Experts of a small language model.
Size: vocabulary 22992, 34.9M parameters.
Experts: 40 experts in each of 9 layers, 96 ReGLU neurons an expert, 8 picks a token, a softmax router.
Below are experts of layer 2 (counted from 0) of a mixture-of-experts language model. Rows are named router (the router's row for the expert), gate (a neuron's input weights, with its number), up (a neuron's input weights, with its number) and show model dimensions 0-255. Each number is 50 + 15 x the weight over its row's rms, rounded and kept within 0 to 99.
Before each expert's rows: a language model's description of what the expert responds to; "mostly gets" lists some tokens that are sent to it at least half of the time. This comes from a sample of Wikipedia text that the model never trained on.

# expert 38
It responds to: Prepositions and conjunctions
mostly gets: " and", " a", " or", " &", " who", " two"
router:25 17 50 36 60 51 71 71 64 27 41 69 28 46 34 57 76 61 62 45 48 42 50 62 55 32 20 37 71 53 44 70 41 67 58 52 68 43 22 45 45 49 35 67 65 47 27 42 53 50 38 43 62 47 20 79 64 69 65 12 44 39 61 65 39 57 68 43 27 39 49 54 58 57 34 60 56 62 56 10 67 93 49 82 49 64 64 64 50 30 63 33 67 24 58 76 30 51 57 61 58 64 44 57 27 79 31 46 71 40 61 37 63 59 72 42 68 61 65 25 58 41 60 55 63 49 41 70 28 39 69 45 11 60 65 39 39 61 61 60 35 23 42 21 72 62 40 48 65 64 39 47 28 65 32 66 47 47 47 61 57 44 49 43 37 46 46 61 48 35 35 82 36 76 66 43 47 64 59 34 66 39 57 33 42 54 27 22 56 52 42 47 54 50 39 54 57 33 78 61 51 33 72 38 27 65 50 49 43 57 59 65 59 61 72 67 48 64 39 36 49 40 56 33 33 50 36 50 51 56 50 72 47 10 67 42 55 29 40 50 65 49 84 57 66 52 49 44 44 36 51 46 42 35 46 38
gate4:49 42 50 70 62 51 57 66 55 53 39 42 39 36 31 31 56 29 73 51 34 56 58 48 75 00 19 21 57 34 62 68 43 35 46 40 43 36 37 43 50 48 61 68 57 72 65 59 40 74 38 36 42 67 37 59 54 75 50 37 46 49 57 25 14 61 54 57 45 59 30 61 41 67 44 50 44 36 42 55 69 45 42 40 48 34 42 28 56 52 58 71 62 50 63 58 47 64 31 66 87 37 48 33 40 51 56 53 52 32 73 32 53 51 45 41 58 45 64 41 70 41 50 49 33 37 68 63 45 49 48 72 49 67 36 54 28 34 81 62 32 46 29 48 36 36 53 29 35 59 50 28 53 51 18 36 53 13 47 16 56 56 70 46 49 66 17 49 48 17 77 37 53 69 54 77 23 54 62 45 43 58 70 70 52 72 62 51 65 65 44 49 63 37 29 58 27 41 54 54 87 64 60 58 37 71 46 49 97 45 30 47 44 64 67 35 58 53 47 53 43 45 44 58 58 37 50 23 43 39 45 58 65 40 73 68 49 43 60 65 74 29 27 46 34 49 63 66 21 32 47 52 40 62 21 61
up4:54 53 33 68 57 46 56 56 51 35 66 69 34 46 56 37 60 93 70 85 50 52 55 55 25 51 77 10 56 62 44 79 41 57 38 64 43 53 85 12 53 50 72 50 50 36 59 70 31 36 59 61 40 56 18 33 39 44 39 44 59 59 57 83 78 50 51 50 50 40 84 71 54 44 52 30 34 53 59 57 78 50 38 53 46 26 50 35 56 50 71 66 36 50 43 64 18 61 72 59 52 27 59 65 19 57 47 51 46 47 71 45 42 51 45 45 58 42 40 45 22 58 28 43 35 70 69 46 73 81 15 59 42 68 51 54 38 68 68 36 45 44 44 47 49 66 44 45 54 32 54 35 61 24 26 37 32 67 32 36 67 66 48 27 81 49 61 37 59 36 61 64 41 63 51 27 42 64 62 32 56 66 35 36 55 58 58 47 49 85 54 61 62 78 50 36 41 34 60 76 46 38 55 34 73 37 49 59 30 41 39 54 46 52 40 47 45 43 40 29 60 79 77 65 55 31 60 49 64 34 37 44 33 42 61 48 26 61 50 56 52 55 18 41 32 55 44 43 67 52 70 72 42 61 57 56
gate5:52 35 34 56 38 35 68 55 52 20 48 74 31 62 33 59 68 52 57 49 50 37 55 47 56 52 61 47 67 35 66 53 63 57 45 44 73 64 34 23 35 63 59 69 51 70 42 54 74 62 50 24 44 51 32 65 67 27 41 86 46 45 06 59 49 23 47 51 30 55 33 48 44 51 56 23 47 68 60 52 58 94 70 67 83 59 55 32 57 71 42 52 62 43 27 54 51 52 59 65 37 55 34 63 45 47 43 74 72 54 44 65 38 30 53 36 51 40 53 46 63 66 63 58 44 35 53 54 50 34 68 41 56 43 80 53 41 67 52 40 63 44 55 31 52 29 55 54 56 11 37 44 46 46 53 42 51 17 71 23 54 58 28 53 83 25 50 57 91 16 54 46 48 29 68 41 44 52 49 53 62 57 37 35 38 47 47 65 48 37 67 51 50 49 56 55 42 45 40 35 14 16 60 49 46 40 54 55 79 49 44 34 59 27 60 51 97 78 49 41 47 61 44 84 63 54 67 84 66 42 57 59 56 32 70 35 36 29 46 56 57 68 51 54 28 43 57 63 58 52 51 47 51 74 35 30
up5:43 51 49 45 68 46 51 02 61 26 54 41 75 68 78 55 50 74 46 57 38 60 54 60 57 61 41 40 66 51 55 58 57 55 44 43 81 45 37 53 47 65 73 29 57 66 54 30 55 27 43 55 38 76 57 50 67 71 65 65 56 60 83 66 67 63 65 60 56 69 52 43 63 59 42 40 62 49 34 67 81 83 40 36 56 31 19 34 73 55 44 44 53 37 37 75 28 61 50 85 45 46 44 38 34 30 47 71 32 57 27 66 23 60 52 35 52 51 52 53 38 47 55 69 60 54 56 72 49 61 35 70 48 44 39 11 36 69 60 52 38 43 78 54 42 46 57 73 38 59 55 67 54 20 22 40 47 43 50 49 60 47 47 68 41 69 25 33 60 75 65 60 48 27 66 65 53 60 64 77 67 32 33 30 35 41 56 28 54 52 73 40 48 53 19 28 58 70 56 55 41 39 45 54 57 29 38 59 57 34 49 36 20 36 82 50 58 72 58 46 52 37 27 75 79 63 55 35 57 64 55 35 47 71 36 59 47 64 83 46 58 62 68 50 59 75 44 36 28 69 58 58 48 45 40 45
gate6:83 23 74 35 51 53 48 38 44 41 64 54 48 53 49 51 56 41 43 33 19 51 27 62 55 51 17 45 69 08 59 43 36 31 57 50 40 27 59 46 40 55 24 44 54 73 62 47 44 62 47 55 40 56 63 43 26 37 46 61 24 44 50 27 41 51 54 43 37 42 43 63 72 09 34 40 51 40 70 24 63 22 51 32 56 64 68 77 37 65 52 44 79 74 41 52 43 47 71 49 25 56 52 55 44 45 39 30 55 58 60 46 14 48 55 55 58 42 64 51 69 72 58 53 65 91 36 53 46 42 56 17 68 45 50 49 65 50 35 16 60 33 36 64 47 65 16 58 52 58 46 45 54 80 50 75 58 62 54 50 59 30 41 62 35 66 30 62 62 53 72 34 60 53 71 34 58 41 42 52 50 40 63 66 26 74 43 24 59 54 57 47 60 37 58 36 62 33 68 60 65 65 31 46 53 36 22 32 50 49 41 38 38 66 71 97 39 89 39 61 37 63 36 39 39 47 45 52 66 49 46 55 51 45 19 46 58 81 50 31 37 64 27 55 41 41 53 41 64 41 58 51 35 73 54 36
up6:43 38 84 39 66 49 47 77 42 50 62 68 37 57 68 52 41 79 27 39 64 61 69 49 50 58 36 62 45 50 19 33 51 40 48 68 55 53 35 02 55 15 43 67 49 42 23 44 45 39 30 49 60 49 34 59 69 57 69 43 50 26 40 45 34 55 63 63 55 47 83 72 45 55 76 55 68 77 47 61 24 40 39 82 42 48 33 54 58 43 39 39 46 49 44 42 14 40 46 45 51 39 49 25 67 55 63 67 51 67 32 41 72 35 32 55 53 49 56 23 43 68 19 70 48 29 27 53 53 38 57 57 53 37 50 46 37 74 59 63 54 63 99 51 53 46 52 78 35 72 55 48 53 35 67 20 32 82 26 50 71 50 42 56 47 52 48 40 65 39 41 61 36 26 53 64 35 26 53 44 45 73 63 51 48 35 68 77 37 46 43 48 49 58 60 46 48 60 40 49 40 49 55 48 51 99 55 26 60 45 55 47 35 41 53 42 55 42 34 43 39 39 40 43 60 43 51 50 33 38 54 23 46 61 61 42 18 30 56 53 56 55 54 45 55 45 71 76 18 38 48 42 46 21 65 59
gate7:51 47 42 38 42 33 49 50 64 48 53 48 61 16 31 60 53 69 63 53 43 51 68 51 43 65 39 66 69 69 56 68 43 37 36 79 52 51 47 50 38 49 60 16 43 67 41 50 62 55 62 33 46 30 66 78 74 45 53 42 29 55 45 36 50 61 76 40 47 40 37 26 75 68 10 18 43 40 48 46 71 35 41 51 41 51 48 31 57 38 53 58 42 72 59 29 43 39 32 35 37 50 69 89 75 42 50 47 77 45 92 48 66 67 37 29 56 85 45 69 56 43 55 56 48 59 79 41 29 61 61 64 41 45 42 67 31 59 78 35 26 55 54 16 24 35 56 48 40 59 43 40 52 84 43 42 60 75 66 62 38 25 48 44 40 52 38 76 51 65 17 35 25 37 46 44 47 65 42 48 62 51 50 42 64 71 60 32 63 18 74 32 60 46 30 60 63 36 38 33 63 63 64 57 37 48 52 56 37 40 46 59 67 67 47 64 73 77 38 32 44 79 39 53 21 53 41 40 66 53 53 40 15 64 39 50 35 63 59 54 35 57 60 67 45 61 72 57 51 59 40 40 24 49 57 36
up7:41 50 77 55 65 36 49 71 45 43 20 11 42 97 60 53 68 16 55 68 50 50 62 66 53 53 43 52 46 24 41 29 67 59 43 44 20 51 25 56 54 38 09 45 43 23 46 41 50 37 19 51 43 68 52 82 63 48 33 43 56 79 35 89 57 63 42 47 38 48 45 38 56 51 35 55 59 39 60 59 51 28 56 31 48 62 57 48 64 57 72 43 53 52 42 42 22 55 69 46 64 58 50 78 47 56 47 55 39 52 60 45 58 40 53 31 34 62 43 71 53 48 55 20 32 40 69 48 46 53 60 73 34 50 30 50 62 39 25 76 45 44 76 22 67 40 45 68 30 55 45 69 57 63 14 35 36 68 82 75 49 60 59 53 40 54 20 39 49 68 34 53 75 61 65 64 62 53 75 49 38 41 38 42 57 62 43 74 57 44 31 25 39 62 37 71 61 44 57 55 60 53 35 36 78 44 65 45 77 43 65 51 66 23 44 63 29 43 42 39 48 51 44 42 42 18 52 21 58 40 16 38 43 66 42 52 49 60 55 69 56 23 60 37 60 44 50 59 64 40 63 48 70 46 48 48
gate8:48 62 79 67 55 46 34 53 50 58 56 40 33 43 36 56 82 48 27 26 58 49 40 22 28 68 35 63 64 44 30 43 56 30 62 66 58 60 53 52 53 20 40 45 69 52 59 57 52 41 63 33 48 56 39 67 72 50 58 50 47 37 37 79 51 40 58 48 71 76 46 69 24 41 67 78 00 75 51 33 37 63 69 29 51 50 63 57 49 39 48 59 55 24 57 63 61 43 46 40 46 71 46 51 32 56 18 61 42 70 38 69 68 58 75 68 75 71 34 33 34 41 57 21 53 64 36 49 49 37 49 20 34 44 34 50 58 67 66 55 56 36 33 38 55 33 27 62 45 54 62 46 65 50 76 47 46 56 62 40 39 49 30 55 36 62 48 34 50 47 40 74 40 24 71 79 73 59 66 44 31 58 52 45 55 27 27 68 31 47 53 69 30 47 42 66 53 16 48 53 34 47 54 54 61 36 46 26 40 43 53 25 72 28 76 52 66 38 77 61 76 51 46 46 53 54 35 52 53 33 40 41 61 20 35 54 48 38 90 60 43 41 48 90 42 41 60 39 47 34 46 31 30 65 56 44
up8:55 54 20 27 72 26 70 58 66 29 50 68 69 83 66 44 30 68 33 52 46 32 62 34 48 50 45 57 15 36 55 68 55 67 46 30 80 50 41 58 63 52 36 68 34 59 58 65 68 33 56 40 42 42 55 18 65 33 68 45 44 56 59 46 55 23 30 58 74 36 62 37 44 61 42 34 23 33 43 53 73 31 39 39 48 53 43 39 60 50 55 36 45 59 68 41 60 51 14 30 62 53 09 40 48 35 56 28 73 37 34 53 59 33 29 18 30 43 65 42 66 87 45 49 66 37 33 29 22 47 47 48 68 59 61 32 47 67 22 39 53 49 26 38 57 47 52 45 34 61 49 55 53 25 41 36 52 38 57 58 51 52 74 64 63 22 65 54 40 65 43 53 58 52 33 55 02 72 33 50 60 32 67 53 69 27 55 54 68 41 76 74 38 58 60 53 59 70 48 35 65 48 50 61 68 68 72 42 33 40 56 44 32 69 42 34 43 27 45 54 49 25 52 68 48 44 82 51 49 44 51 60 53 63 44 47 34 60 33 47 64 43 44 55 60 59 65 58 72 60 51 89 57 46 36 60
gate9:63 24 72 42 80 51 65 48 75 46 35 78 39 82 54 66 36 69 54 68 64 70 70 40 35 66 86 28 45 80 29 35 54 44 62 45 64 40 58 73 18 41 55 35 61 74 74 57 75 59 46 47 47 56 27 51 24 40 56 53 49 54 75 06 49 70 57 43 21 50 70 41 56 66 46 45 66 47 55 62 44 42 66 63 59 53 40 42 71 35 54 61 62 62 29 53 17 34 65 20 56 39 65 51 37 60 77 62 51 28 44 40 53 34 57 52 33 76 55 71 53 65 72 29 46 54 48 47 41 33 34 34 65 77 75 49 31 44 46 55 47 37 61 51 57 79 21 31 40 59 59 53 15 74 20 61 76 30 37 62 50 47 49 59 51 61 55 23 61 60 39 59 60 47 52 39 50 58 49 38 68 27 30 77 69 48 40 65 30 51 49 54 37 58 59 61 64 44 58 63 57 48 70 59 58 53 43 17 51 79 36 35 45 54 55 39 66 51 63 63 44 71 60 54 48 53 44 50 34 54 45 66 64 48 47 63 31 75 72 21 43 49 57 46 58 38 56 45 41 52 44 73 44 49 69 28
up9:55 60 52 41 44 38 50 57 54 42 64 79 78 60 80 45 41 31 36 42 31 55 50 68 50 40 10 71 42 64 49 43 53 56 67 63 46 88 48 67 58 55 53 50 81 34 62 47 64 50 55 47 76 49 55 48 43 43 43 38 44 40 66 85 26 62 39 41 36 18 52 54 47 33 31 46 36 58 39 46 49 24 64 60 50 54 35 72 60 51 54 71 66 67 38 26 44 51 43 66 58 36 19 42 66 62 63 38 00 34 42 03 53 48 57 48 46 75 66 37 58 24 50 54 36 32 43 18 46 41 18 73 59 21 42 67 73 52 49 65 50 32 81 94 56 68 37 56 30 26 52 40 24 25 42 30 26 54 44 67 47 66 29 19 37 33 50 69 58 40 36 39 54 58 67 47 36 37 60 48 58 67 37 59 55 45 40 66 57 53 59 33 42 45 43 43 45 65 61 37 53 31 43 44 23 41 34 39 35 44 41 50 43 28 38 58 52 58 51 35 40 46 45 56 64 42 66 62 39 54 39 45 64 59 42 66 46 42 79 53 70 63 41 51 73 47 38 66 54 39 64 54 76 36 53 67
gate10:41 31 45 51 85 40 65 40 37 71 69 36 46 55 44 53 40 62 58 62 69 74 55 53 49 56 52 36 70 31 40 63 35 63 08 43 67 70 44 29 67 48 48 38 33 36 55 45 34 69 52 48 68 49 42 67 23 49 46 43 48 56 69 49 81 34 58 46 24 54 27 45 23 32 35 48 14 64 31 66 34 73 63 48 43 38 75 39 31 57 58 70 64 45 47 55 41 33 58 55 34 57 50 46 60 54 38 44 57 62 92 42 56 46 72 44 89 37 43 25 66 29 87 57 42 30 55 51 54 90 48 28 37 44 57 50 39 41 50 25 65 46 38 35 37 71 53 53 46 42 67 39 65 48 27 17 51 65 48 59 38 86 64 49 52 53 49 77 49 52 52 58 42 56 32 63 41 28 74 38 48 41 06 59 82 68 48 45 73 66 70 35 33 25 75 51 42 56 46 36 43 62 57 44 54 45 47 41 56 64 60 49 71 41 33 55 64 59 56 03 56 58 41 56 66 55 56 48 55 52 53 57 45 50 67 45 45 50 51 56 62 24 38 56 42 65 39 49 55 95 62 39 59 55 40 53
up10:21 44 42 42 65 47 73 56 51 37 59 56 37 57 57 57 41 58 46 41 39 56 28 43 48 43 48 43 39 54 58 23 40 63 65 20 68 41 71 33 76 55 48 70 58 52 75 24 22 51 44 66 45 57 41 22 44 50 76 64 27 18 63 73 51 59 45 72 38 24 40 28 65 54 45 57 34 71 55 59 58 40 52 39 74 27 71 73 31 37 49 49 66 52 56 46 33 30 32 35 48 51 53 56 46 54 56 58 62 83 46 35 40 34 61 58 60 58 46 50 32 33 27 62 39 77 11 50 69 59 30 45 54 44 52 53 44 46 64 45 66 58 29 55 41 64 53 76 60 55 29 58 61 41 51 39 53 32 49 43 59 56 56 54 47 50 37 54 52 66 40 34 58 57 71 45 49 50 68 75 37 45 67 47 70 49 64 54 27 45 24 43 23 47 62 72 72 36 54 60 16 29 77 03 62 29 92 60 38 65 13 54 48 48 29 35 54 41 49 53 49 42 49 39 54 58 38 70 34 61 59 68 53 50 17 62 72 43 45 62 29 83 47 54 39 09 68 65 45 25 57 43 48 53 58 67
gate11:42 49 71 41 53 73 05 62 34 36 60 61 23 62 45 51 66 55 30 61 46 54 38 51 36 35 48 33 38 37 51 63 45 56 27 65 34 38 61 56 45 39 61 41 64 36 14 47 27 69 70 61 78 58 46 52 61 99 45 46 77 44 73 37 29 61 75 31 52 57 26 59 50 58 72 40 47 28 48 57 53 81 16 71 63 47 46 52 86 38 75 37 64 18 46 78 43 54 73 37 28 37 81 75 46 44 62 63 69 47 63 59 52 46 62 42 78 59 67 55 48 74 44 43 53 56 49 50 38 45 50 51 55 45 59 73 76 67 59 66 23 34 55 35 58 35 17 62 66 36 46 35 36 41 17 47 47 19 46 55 44 28 48 49 39 26 47 56 34 32 71 67 53 51 47 45 35 25 46 49 60 33 73 24 50 70 61 39 48 57 47 50 46 57 24 16 46 55 41 41 49 43 56 61 62 54 67 46 58 52 54 42 59 43 49 47 87 37 64 60 62 53 57 55 56 47 26 32 38 54 42 65 46 63 36 53 66 62 55 60 70 18 47 51 65 49 44 51 60 45 48 55 58 56 55 33
up11:57 45 58 41 46 39 49 73 77 73 45 50 19 42 63 66 51 47 63 44 59 38 72 65 39 63 50 53 45 44 44 87 42 46 20 47 45 43 35 68 28 41 56 43 39 29 83 45 49 51 54 51 49 49 38 63 51 48 50 66 62 74 67 64 57 55 18 51 58 43 48 53 42 67 48 42 32 30 33 69 64 65 61 34 63 61 58 54 49 56 32 50 18 50 40 68 66 59 54 46 45 14 20 67 57 52 64 65 54 47 29 48 68 51 56 69 96 60 37 55 46 51 39 38 56 34 51 34 50 54 43 18 67 37 49 57 61 32 66 27 32 44 42 45 65 65 34 30 42 56 38 31 64 54 73 76 66 55 07 51 48 59 51 71 34 35 27 47 48 69 83 48 09 67 68 34 54 49 33 41 55 40 46 65 67 42 62 53 43 45 86 42 32 30 48 54 44 52 80 41 42 60 30 34 29 26 38 16 54 43 44 69 57 43 46 45 32 07 30 47 34 64 49 71 51 58 39 62 53 44 22 64 40 75 38 65 59 43 40 66 61 69 54 55 74 40 68 52 47 32 42 27 45 57 47 33
gate12:30 53 06 40 28 53 33 55 69 21 49 62 42 61 59 50 57 56 68 64 40 41 53 46 51 40 35 64 64 50 54 55 63 61 28 53 61 59 42 60 48 31 73 50 40 82 76 39 21 39 50 68 33 43 42 63 82 54 55 54 53 64 66 64 42 30 44 36 48 18 54 59 54 30 68 42 77 57 24 27 67 24 67 40 71 73 37 54 49 55 42 51 52 51 39 36 40 48 59 34 63 58 49 52 38 79 63 72 44 60 28 69 72 35 73 48 82 57 36 57 55 40 51 47 34 59 63 49 44 54 40 55 69 66 46 32 38 79 26 30 42 42 51 31 92 67 59 45 46 50 39 66 34 53 38 40 65 58 49 56 45 61 55 33 50 45 64 84 57 41 38 32 56 89 89 50 39 70 67 67 64 36 44 55 20 81 32 43 55 33 56 36 23 40 06 61 76 42 28 61 47 54 51 32 55 55 60 43 72 65 54 51 47 61 55 51 46 61 48 43 44 71 51 47 41 56 60 38 49 23 34 57 45 54 56 31 83 34 23 35 56 60 66 33 46 42 68 44 35 43 65 51 41 36 34 43
up12:47 40 65 70 29 50 55 32 58 63 66 48 59 37 49 44 45 59 62 54 60 62 46 27 63 51 40 46 56 57 63 48 69 26 38 62 67 47 60 42 62 51 53 31 34 55 30 68 65 28 68 47 60 48 36 38 30 34 42 43 63 54 35 74 46 54 63 52 77 83 68 90 45 31 53 53 45 40 54 55 21 40 76 66 69 84 62 43 40 73 67 28 47 64 59 47 52 55 47 38 43 53 46 72 67 62 26 55 45 36 68 30 29 54 58 75 56 47 47 49 42 55 27 48 71 44 61 47 24 47 33 49 60 60 72 76 64 46 63 56 57 69 17 33 32 11 46 71 61 35 31 62 59 62 59 60 71 48 77 72 48 51 58 63 40 56 24 29 64 48 35 56 36 23 53 62 46 72 37 45 45 48 50 38 73 33 62 60 61 44 58 45 48 52 71 67 40 77 79 63 64 40 33 63 63 35 26 40 33 46 65 54 43 19 64 82 44 19 51 64 41 43 75 30 27 09 72 48 27 31 48 65 52 34 37 47 50 48 48 23 36 57 33 31 28 39 33 66 51 38 63 61 53 35 66 54
gate13:49 71 66 51 35 52 58 68 35 35 54 54 12 37 34 40 39 24 46 40 66 90 56 67 45 25 26 35 38 43 39 60 63 58 42 67 34 50 63 52 61 58 36 72 38 53 55 68 42 72 52 32 56 36 24 37 64 37 40 37 49 43 72 55 35 41 58 20 32 05 78 54 55 43 62 56 44 64 59 59 64 49 47 66 53 50 44 46 46 50 32 40 84 39 46 56 71 24 24 59 35 67 62 29 35 56 77 74 22 64 73 30 57 52 49 32 44 50 50 54 52 49 61 43 42 29 60 71 53 39 30 45 52 53 60 43 23 53 30 55 45 52 51 37 54 53 58 64 27 60 37 42 30 44 43 50 51 53 51 29 79 52 77 45 21 59 37 47 73 38 65 37 16 53 67 52 36 68 50 64 57 44 71 38 73 53 18 29 48 39 51 48 15 61 57 61 61 42 95 56 68 41 48 49 54 53 47 43 62 46 65 43 55 59 49 65 43 51 33 48 58 32 29 31 33 31 47 60 60 88 41 60 42 30 39 43 54 32 43 37 42 24 43 53 53 32 84 57 80 39 59 73 42 42 46 29
up13:64 54 67 86 27 44 40 57 36 50 62 53 33 47 48 72 33 47 75 61 46 77 59 80 48 50 60 59 38 54 71 64 42 45 77 50 42 29 56 47 43 48 33 58 50 30 37 54 46 19 35 37 27 82 62 65 34 25 78 63 50 61 63 43 63 29 60 44 50 39 40 78 60 54 61 80 59 59 48 18 49 36 63 57 57 53 80 36 42 76 25 53 40 40 60 44 62 52 48 49 47 51 57 45 39 33 50 57 20 55 70 24 46 58 67 42 53 56 85 39 40 57 60 25 66 49 42 52 69 56 66 67 59 54 34 41 68 25 54 55 64 56 30 53 48 61 85 25 67 52 58 42 61 40 44 71 55 48 50 36 35 70 60 86 50 47 72 28 37 54 70 48 24 66 61 68 54 12 62 55 57 58 71 35 31 32 73 65 58 43 60 27 47 73 41 47 51 57 24 22 59 40 61 33 51 68 58 71 47 53 51 32 64 57 52 46 58 71 68 87 34 26 59 79 44 35 56 47 68 47 51 58 48 54 31 33 34 25 45 47 69 49 29 58 54 48 65 44 25 61 57 66 38 32 56 40
gate14:50 14 33 59 63 39 59 57 39 45 63 48 24 40 32 34 62 48 32 73 57 53 64 55 52 68 45 60 44 27 37 68 55 68 47 23 52 48 53 43 75 43 10 39 49 53 68 68 31 49 86 41 38 89 33 17 47 68 58 40 60 45 35 43 73 48 73 62 54 63 70 48 56 47 58 70 26 75 51 39 56 68 55 53 54 49 26 52 46 42 59 31 44 40 51 55 47 51 42 48 55 36 66 43 52 56 21 48 45 48 26 51 50 50 57 66 61 56 50 26 49 47 61 33 55 35 62 63 48 64 37 54 54 50 20 73 53 83 41 53 47 36 40 38 56 50 17 36 36 77 77 32 49 53 59 60 77 45 22 50 22 53 30 14 45 45 76 54 24 54 58 77 53 65 43 58 55 53 33 46 40 46 32 55 47 01 35 61 44 40 59 49 51 66 51 14 34 32 58 05 37 45 47 44 52 41 44 61 53 83 62 37 40 38 57 37 48 36 64 35 22 59 31 39 54 67 46 44 52 57 50 46 35 23 68 54 41 47 33 52 28 45 33 56 30 43 54 54 64 63 58 46 78 34 25 31
up14:40 29 48 48 63 38 50 61 49 39 61 45 54 51 44 14 30 45 37 58 52 17 80 49 30 19 40 67 67 45 51 36 19 65 38 59 68 54 34 43 67 52 71 52 32 35 23 56 40 25 72 60 57 53 26 37 22 41 26 52 74 52 49 40 54 55 78 69 48 63 74 54 60 79 69 85 43 76 54 50 45 57 76 51 59 36 17 33 42 59 44 39 68 34 49 57 34 59 60 60 73 50 30 68 56 25 31 28 39 71 51 38 43 32 47 60 21 88 40 50 45 62 56 65 54 45 72 61 37 62 75 46 46 45 49 67 50 59 61 39 33 65 54 47 34 33 31 59 39 29 29 81 49 44 65 60 64 55 35 44 37 63 62 44 53 59 56 60 45 42 70 57 39 54 26 31 38 54 61 62 57 55 39 44 27 38 65 41 47 79 38 52 57 51 43 51 35 30 41 44 31 27 48 43 30 66 21 56 29 30 41 50 61 55 67 49 57 52 43 33 42 42 66 32 58 59 27 64 50 29 39 46 59 59 44 43 10 46 52 36 28 33 42 56 35 22 33 39 75 27 41 39 44 21 31 64
gate15:45 66 29 42 24 29 40 63 60 49 59 84 55 75 26 63 41 47 39 61 49 51 40 56 38 59 53 37 66 40 53 39 05 52 54 49 60 46 44 74 30 23 60 71 69 35 69 27 43 66 57 58 72 53 31 60 57 63 57 39 50 55 69 49 36 55 81 10 29 21 50 50 39 45 44 53 48 65 25 55 44 72 60 59 54 47 32 31 38 50 65 60 62 57 48 53 52 48 44 59 24 58 60 53 36 42 46 39 86 59 63 66 72 61 84 60 75 56 45 53 42 42 45 55 28 63 29 56 48 53 27 45 49 43 31 54 31 39 53 49 41 46 50 58 77 61 29 40 34 48 74 54 48 37 39 57 40 52 17 73 47 75 11 57 28 39 54 78 45 26 49 83 67 72 55 39 19 54 46 16 58 65 67 66 63 50 27 55 53 37 39 33 50 53 27 34 70 71 88 42 33 41 54 55 51 71 31 47 21 58 61 50 45 51 51 53 78 40 48 63 51 52 36 38 54 42 51 28 47 53 46 37 58 45 45 48 57 70 37 53 42 39 35 53 89 62 62 27 47 66 38 45 70 44 33 68
up15:67 18 64 51 39 38 58 45 54 63 45 60 52 76 53 36 30 55 48 58 42 47 54 44 60 47 53 58 67 56 52 57 59 61 27 60 24 61 43 75 33 53 54 49 32 26 67 28 69 33 54 33 54 46 46 42 51 63 78 54 57 59 71 60 34 72 66 31 72 60 48 59 28 36 38 64 60 76 75 23 69 35 39 52 52 44 43 51 67 42 45 46 47 65 49 67 45 47 49 34 52 56 37 69 74 37 41 32 71 49 45 56 53 62 30 53 93 49 80 68 29 27 33 56 49 40 45 40 45 47 57 48 53 55 59 41 64 37 36 30 52 40 39 66 70 50 59 61 55 42 75 44 64 38 52 49 65 26 88 70 56 38 44 44 71 78 64 60 74 31 14 49 45 47 44 43 41 23 38 35 59 19 80 41 87 68 38 32 70 44 60 54 25 27 72 73 55 58 69 27 47 53 57 52 60 30 46 44 45 69 63 50 76 85 55 48 66 32 51 47 56 69 32 50 70 91 47 48 55 57 73 37 60 59 39 30 55 64 33 34 60 71 30 27 60 57 47 40 58 38 69 71 65 47 76 56
gate16:60 58 43 56 42 45 55 64 52 60 69 32 66 64 55 37 59 40 68 50 56 53 39 62 41 80 57 63 42 51 42 38 42 49 50 62 32 49 49 17 68 85 54 55 69 43 31 29 62 51 51 65 45 47 48 78 56 50 50 40 55 65 56 74 42 47 78 48 58 27 60 51 79 65 51 44 57 64 77 42 52 43 41 47 72 62 29 53 84 60 36 39 51 36 75 32 39 44 60 53 26 61 55 61 18 67 50 62 22 39 48 64 36 43 59 41 71 41 59 41 60 48 41 51 47 65 55 64 46 61 56 30 32 28 56 48 43 52 47 15 53 56 31 11 39 59 67 38 17 19 61 46 72 72 73 41 74 58 42 68 43 64 46 53 41 57 75 55 41 41 35 26 41 44 37 51 53 36 99 42 48 35 47 73 42 63 53 60 49 43 74 42 38 55 23 37 55 39 43 46 78 27 60 59 61 52 25 28 59 66 17 55 53 21 51 40 61 60 12 43 50 35 23 38 19 57 48 52 35 50 38 75 36 34 35 35 43 41 51 38 57 71 64 50 73 43 70 38 35 43 80 47 62 38 20 66
up16:52 52 65 40 64 57 60 50 36 64 49 40 34 68 72 29 63 34 53 55 41 35 55 52 01 69 54 51 59 45 63 33 58 56 52 34 56 35 46 55 50 49 49 56 61 80 62 70 39 47 95 64 49 62 50 25 39 51 66 62 48 65 52 54 64 70 21 24 60 56 46 44 61 58 63 67 24 55 43 49 49 06 69 38 51 34 48 44 46 30 44 59 43 51 44 51 39 78 53 57 59 47 38 51 60 46 45 69 42 19 49 71 57 60 09 40 46 45 65 71 25 56 58 54 37 73 41 37 79 46 58 44 40 59 34 35 73 47 50 57 30 45 59 58 51 26 67 48 68 30 52 60 58 53 71 59 14 35 35 64 44 73 61 66 19 44 41 69 53 50 47 61 04 36 19 59 69 45 49 43 44 64 49 37 45 61 44 39 52 38 34 56 49 27 55 31 75 53 28 38 72 64 25 67 37 35 46 59 63 77 46 66 78 68 65 56 68 64 42 44 43 74 66 81 81 69 46 66 60 60 45 44 39 60 77 39 37 59 34 49 60 51 22 38 37 35 60 22 49 56 62 48 45 43 28 47